config.yaml
normalize_top_k: false
routed_scale: 1.0
balance_loss: 0.000605
lr_router: 0.00137
norm_place: "pre"
init_std_qkv: 0.0339
init_std_o: 0.0339
init_std_up: 0.0339
decay_fraction: 0.684
seq_len: 512
dataset: "wikipedia_en"
Below are experts of layer 2 (counted from 0) of a mixture-of-experts language model. Rows are named router (the router's row for the expert), up (a neuron's input weights, with its number) and show model dimensions 0-255. Each number is 500 + 40 x the weight over its row's rms, rounded and kept within 0 to 999. Numbers have three digits each.
After each expert's rows: "mostly gets" lists some tokens that are sent to it at least half of the time; "gets" lists some tokens that make up at least twice as much of what it gets as of all text. This comes from a sample of Wikipedia text that the model never trained on. Tokens count by the router's weight.

# expert 6
router:469527459510538509519509465546475542513483462529522545426482515545453503518487539540410475458511466531476417518420511496490493511523488504487571565444478470477494496492424510477561446450445436470482465516484467418606563527507471446511457466482543471580492483614470520471491542555454439479534505473441511505456561437540487503575462494579503530509514449541543453484455511425466493511513561518518576447510573539495463563547494524547502496452421537402516543458453501477466525475464567434482548453475490493451476507535456500468468468487441500510460472510569571555459499500464451442508496537484454526459525574487502497524485494466459455533489536469456461466518540511496447426505539503465500548531503554435435510534581526553509504491457483515520511492539506576505482456468564
up0:528495535480465453509557444431526486413451598529530409473491512497500469492498547529472523512447507478433510598512468488441518514510405538461504481477497538530481488512531502518415562525487431503476485484521497506472527490522493504520493477461459530460409510499455480497653485495537447475524491429505511484469496433467437512354503472510540500536520453497462520489518432422494550446515539562527517471484515542513500477498418546531543514520427530463535442451476468484501515536481539542494572511442455522534466533506489453535511494507490533492487467582431527530497543496511509493478530495474400473471567509561482524522492459539505504490506498524474510471452511512533558529394462544476563490440549552587521511524473514538536502564516526551440465524553504511427555562481506
mostly gets: " Sta", "s", "cr", " Phyl", "curr", " Order"
gets: "s", "e", "S", "t", "d", "c"

# expert 10
router:516501498547399495529500533474510491460465455468528569491431505511478516456516469451577524512526545480547500421454507546463530437502570541492484458555548556482550464548505510587490572460507419457501548555461553536524490558519506532510607560562534499503500594420513472473519536527500499416517496505510564554519477507522514498477528484537533449454442457522471510573476374560536511473472480489528549571526562505473461457434525461485530517498579472479531476526519480540478525435487539486462506531515462457490455468512492496510566499505510478473534558493495495509506459466523498474459503467519486502518505520468494479495484455434504444492529436478573432536485412529505509526474431516481549412487513450452480492515447482338505432511500522526518516570496456452490454507474511
up0:468501469530515456491562481526504522489453545512454442478487484506498508509571492566530455518450487453512495473502494433470483467520541530466572477522541445466521499493519509510541486508478490515528439450497510520568550476509495585440526570486555575525465548478486549463495413511490542499499519461453521505528494542497531369546441476516489415523527486531517593483419479455514416469567491556468463508531488563556555464465492421570499477520421527485473468528435460515512463566553497504519455521503461445513525446503508494472402494479515511482412527516417565524362532516532437516467566492568496493451461536489443508433522542496541488519507473458518503468557499476467512493511509482473559538569519456542559522515582513543465535474417536539556471497523464501458506517519532
mostly gets: " wife", " woman", " think", "king", " regiment", "shore"
gets: "0", "7", "8", "ing", "9", "5"

# expert 12
router:489510515470478519387423461483483420526517488495495465480466469462477497481495431476411551553501473499553560440542447466553445560426526479505558540516484459499518467463534465501505459554463540507476512506465528480485424558486507549545487570470528559429520555457514512423463494495521573470435519515398531529464560487468493597552475491509478543475486518498547428487441511516508447473448473460552398565544438541547541490559494468512568486535422428533452518497448442518492516451581447508496523500517530491477477533564535441483491521492477547547471517551485499521556544531555490464540541496488557486556498476468547498432556526494503489426419473495558468497525533509549519513550460550454527522504480429500525468502536481498458537481450514528545470479450516531553531521543506
up0:476475458493544454541486509507534585447457521514475477492496544483551440602527549443538470468450507445494470637508525480523532491503606490585478477476508484514505517523495478464511544474471554492491536515525480490500489513613459494444448500445472529516495480528584509547476522480537486531513436496532444513484524542479502487477470465409496498452526575438501540442445575494533477455513501569531486492499505492536512515551465536574479524449528453552464493545453429419505476525467461523527544451514522491461550455492509495466446428443539554527540521438468490455519557509470541525529496528523520539423477476546537462555501556512530568492502553535434631488516500534516519469551500455519455524514544536591561532481480469517405522459483509510486491465531534544560471569485504
mostly gets: " that", " which", " whom", " because", " but", " late"
gets: " ", " that", " which", " the", "-", "ing"

# expert 5
router:527472533518496493517437506471447491492431496554507508538539547458468538518517581539518460475533579466484508499454496467480519519485437507506526457449497553535546461463511499472552508522471534525477498478471480420443487481583449433483492525505506433475554535550473563509478526507488447425524492492490499535462492488490558570517490470505431465623467501504583522486441520547492501540471581468460528511538480463501528425464445444442528547522499490477526525503525513538471468500494409497497556522552507526454534512457446472490424502582514516512472586501486438454420545535465451540525445531471431460534472466553541512461528545532554477467462581443465479446549536486448492508502557563485414460460534602449505467587479551468525490476564542516497504531454418496451553491493510
up0:585513508491467565550522493467505504498487483545526514422435512498520454520480496506527522570532487471570484489489528460484429496462513510505575531467457533540506495514417596508485463529469501399515485488556531482487478490534512494530544465546462509472477493492490485579526581521558500473453509542477463456506452551562599518513465502400540430516510482505536544456435564513490540476517570515520437489509499518554433515467560579562498458471490504477531385491509503512593529450536503420483511445449512511489502496486530494493516543528457472444455537493539523529508444516538611485480433464468470424526493520529546461458522463457499464509540482507487565512485376623575460461527511524468487486461496498527497488503584511543462484501558535535510513473457531513474480442491472
mostly gets: "|", "=", "|---|---|", "|---|", "|---|---|---|", " while"
gets: "|", " |", "-", "==", "=", "==="

# expert 7
router:442546535521481483492590426562485506437439562455552488441522472577477554490430534550502520482491502507482560467472434484482520560478457502546487527526450444448500519441443487545526449541530505528476518481502432526526524470454549480508486469438492394552460449449543503520496562497478500502528591539548485513495515486500445442487608418456541470513494526519473506425453482488513513450520500519487480512528507545498426528420468514530442479478483445549516538503552445537520521516551510490525439490536483491480437481478499499577511554466487517481531540530477487555495505545547472441523471494478479519492525488455472495495440495421411515480526403486569394462494453552461512466565454574446500523498487515485518489491533467605498512461449467424542484547478443526517519504578521
up0:552510524496461441513477477495485541496573458441535516517494515518503508537462446498522507492543466469582426552495467541497514508523435512497512545497442495521490514523516548503447463434479530521517480461523541445477507485467533437492461474478488556457533506536512572485533486485489459520408524519473504508522502444439450485399471471530523541488497433497567463494534483433497517566502493547511490496513535520532509540486468508457444371498531471461385486504439491445492338421533487569499523514467482485517466555478527494477493527544501456507530498549472387502544497521516526506525498544567484523520462536540496480528529497496511530453528411470473498504567556476448514519524414570517524481510487493547506556449490517531492577486546550492453618579541378533501472504531491
mostly gets: " by", " Sri", " Ant", " Sar", " ibn", " Kh"
gets: " by", ".", "d", " The", "t", "y"

# expert 15
router:494398500510514532547570462488483526444485494494510481463503436496458490526576525491474491527425516472452521538451555550496551492469478476515498444467557496491562512444510550491547514446504469398533465515493420526529547520544410528428552468471443474540491501492471470472446568505521472463604513477535550497444503491488557468502476433510485550424473437477514510512521545511514469611518537486448603531537588541508471529543558440513512476494531541457474549507581470468474542517441479467487560498514492498562560453489453480456413477480566510453534489495444482470520486460482524457515450580479479484476494532484520530511489554456494502556491491479432584489472486557480516521510537457473445478544536503515474517486449525460451530482450518565543554454508569565584469531495529
up0:572513463464486472546526483444500492513483533497512535519493463493481388447519459490557475607417415462444508553504493530436508465504527475505423475496532540496577502507494540494581479486514472501444525475510480539583545511514486456480519499522574447492449526494459455562463505477563460456494451481480545556517508525499524538506475563464528534456638442450543536438504469472518528433528533430464484530467551447458540444561493519466522565456520451450562523505455504512508467488527550548439557483509507447527500529480481459460513479450517509483503472451562449505463509461423552482512502537464526563398495480499472529489479496483548472474521533540541551495541480511487512519417437526544544495456441460540556484527514457456486483475455466521497509550548449565526572480425568
mostly gets: " leave", " winning", " like", " for", " both", " joint"
gets: "ing", "ed", " and", " for", "er", " of"

# expert 4
router:443496578542542459449510484439533432539517546454501462546459483522580480421512547458513467511416451527603527450548535434558552528476499496543496461426496502529519553461477503515542521440512538493478441533531467493453531565507465501543480511494418549491552501461497411494500503511546468511518486570571498377478505526514527441541532506517509517505445531540495510497510592486581439554458471504463447541561425490536452539498523520531551450559503489491483551545530499480486435553531479479475518551563425541554486486486485496474488522568452450529487467506471470424533514548504521561563441557541473546461457453562499480479544424466472562444452502457463506486491506453506501518496521504516418515564460510457512507497488497419492483434510521472532487426509535463494515514526484
up0:487487495478540494526540532470512452510562524559497496438579528519541529441601481458447536514384555536528539589490521530482484468512510436504474460552540440489472511599509543486470508536565506493519492512473547462553540408522476482459433560455495554508507458537500466472502488562562486490489512469498469462522488488501485457501565471500460540478535518506529444453555481501524519568557455474505513536491502465444476437508486517502545499413461484480463444490509449510460487452473505556552476492422554500548545534441598479518515481526462546526452502421508572497583616528521505495497518457467529506452487532482452497489483527464517466519443536507559582520538525549509499471496529537572452540517436540477517519501537524498473484513481509532477449391490513406461405547470465
mostly gets: "\n", "See", " comp", " keep", " +", " Zealand"
gets: "\n", " this", "See", " See", " +", " comp"

# expert 8
router:474544520433503525414412477513478495517450510552495485507473531492457507445502473529485521481533498507446502486500550533525462564508512515444513622539481473503434449532554529430518478542535454560460479511503509527532443490569590447443464533520554507437493505525479549480446503453479528543459481508417522576475535431463568614547458576533520493517509473536491458458499451545509511441492493514587480500522516483487497515525486514485444546545453467537549517485462446518477524530500507524493501470478565442437477467476491440550528484439489600551403537484460560540440524454436513436473553471490575546542511477450489529470492539502565468498474509533482492497454493522526487483513538445474558439444550536488549460449542469520424525541504475536453451503470478559527531492440561
up0:495424491479494404480477466488511568480530496510574495516446560547514503432493524498492507518425534537462466500557478541464513467568551537492521491504434519461539518529536483539430508591523541469486498447571560453423592437559527504508534434529571485554403455479505527536484523516445474513437495467555506477481560454489478527483498531544435453459505533526527548499495473556541555462497543478481520473519517470447514540517538456509477528445493516440528432438477509497506540491530447515469479524464524447543464514541489481498509473471466536495531459575530533489605544464447477413557499476507500496520582450495510516508459403554494612524448507523476525435512483513505513513564398444434535487500431478474505401462494484483492505527500533535534536475511474478430497535516548
mostly gets: " worked", " parish", " served", " pay", " act", " take"
gets: " a", " the", " part", " place", " an", "ed"

# expert 13
router:429481582552577522451487431544538512585453526506541476531501502550513458495588520536513449457454576515533460550534560468538539449532497498519405506566489499598538441489570481507522568472503444483463516487469476552487445482515476447459486513511580546552543524543533464529451526431564537569504384534425531508462499499583538480531453474512531479515456553521528471515454541493539506433545507520524523500431449478478547527517519531529499533517526540471493516541425558537466518537437584541497449509505476466510487505508470570456469491563505460457476432466478447460488524521473458567443482543494510497555441460484500533500530575463510469562525548492491485506516446446483474530515502460605520478504473540507461499535505466489557451487461515458486494446499514445445506505490458
up0:594415484507499491546515498569552533472442403468501525411429496514514436515562545460468523539459512503538550532428483536547487413501441445497532385473557518441461503563458473494418513558475502502491503492502525494485593490543443520525508466474519502509485439557467485487546511482526442455498483518513443539580447398488499432491546426476505563487525533464552542504496475501529526563502492427462566465480531550439496393510501556517493514492560458490492508559520455491552582387474547483508488526516484507479524456520523487471513491555445497513490443489531540502519448519489429513494514535534458465506513494524465557450483552451470463528475510445489509439477478527421492519522512470470446534462515563503530488508530540512543495485509435558492512500571481490493435517501545
mostly gets: " grand", ");", " family", " Family", " musical", " personal"
gets: " |", "e", ":", ";", ")", " –"

# expert 14
router:537491417504433573520509577500470506472494457551465491564505478475520506484507458435563451520412540472493521473514556509504512442423495480501533470577568552522534540467543471531442522559478518423476561474497425553482508514477531514553499561540496489419498433461481429470606479458540501517528530525568506550464493586457458468527595486382535530443569490511441523616589431501478596510526518455444481484479479503454458461490569473502451552512509520496545469508558517513502542549464528504525490561533550468523553440473510566504515535448548491518578460532519501452476456464465527553446487487511507530553511455459477494530511499494503471502460511462492545475516438513494502541524526485485456473512491550527534523486490465559528509523542507500518421457531509470475536489516518
up0:527443471506582503487500512493505533577501505480525488524460537530480487461517525533474505525490545479534482445512479529527437467501542502517530510521479446500487503511512532519490510560531432484509442518474505372521474496488536502521441537496527535588441567439494515461507437563485530422478476389483531483477449475491522509502477514525467470579542436503597482538491482431502522489480519539549553524458506465577521453526456474587552420459448548472496509467454548462551517487538495527470563525471500528513476476516632563488519468487451453498478462482480488529527478570499421497420531552511559524480542505494507523478523537399564420509424525612567476553496515463499523427530439574464489574497495482517510482474520495518551516429472526521441521480530513480449482530528454
mostly gets: " ==", ".\"", "ddington", " Festival", " River", " Cup"
gets: "==", " ==", "===", "'", "an", ")"

# expert 3
router:461462540506563494509491482485483493520572546429480508549471582501499453509525569513520498510548517514450498554545526495559529517586503355540452518482451391549461507503530482482574560515498552508473441543588476462531443464516501511450434438512420531520501530523525540513457517514508539568530457500509492450485490509494616502522449511526486520562573518479529457471488564465503433514475461481534434554478464444520567551490485569519483504517543463518456499528516527499541497538515493520502475453457489543515517549493483525487427532498537486506430404555447507505501515546539593475535537520445560486507530495503543541481492538540551554522573522562458567503445505467492462492509528480574512483511549500530451517473447469537407580462450492488475532477437539469518506549517502
up0:472496505471474486574576486544521496584547413455554471484477479510571463412512461523477536540497508499501560456506463536461439510549549435420512486552493540520443460521520475471433479508565564529472559511485532507539469504431507442467537525439547488416547495472552480512547451431507498485491559546459404510519492393444532492445516491506560483507487538570531482578478437471477477441511579473506494488417423493451458541480467498447486458515548461571458530473508541510490535438520532502473536505515556452523516515472513511483521487508511492548475496505517558463567545564433498498546486508508527429500511596443510479491437491503499471546504519479486442506522477474541591453560432564433482462496490483533489527549512492450485498524516486555479533460481497415500494518484582
mostly gets: "On", "An", "To", "Ba", "born", "Lo"
gets: "s", "a", "in", " a", "ir", "i"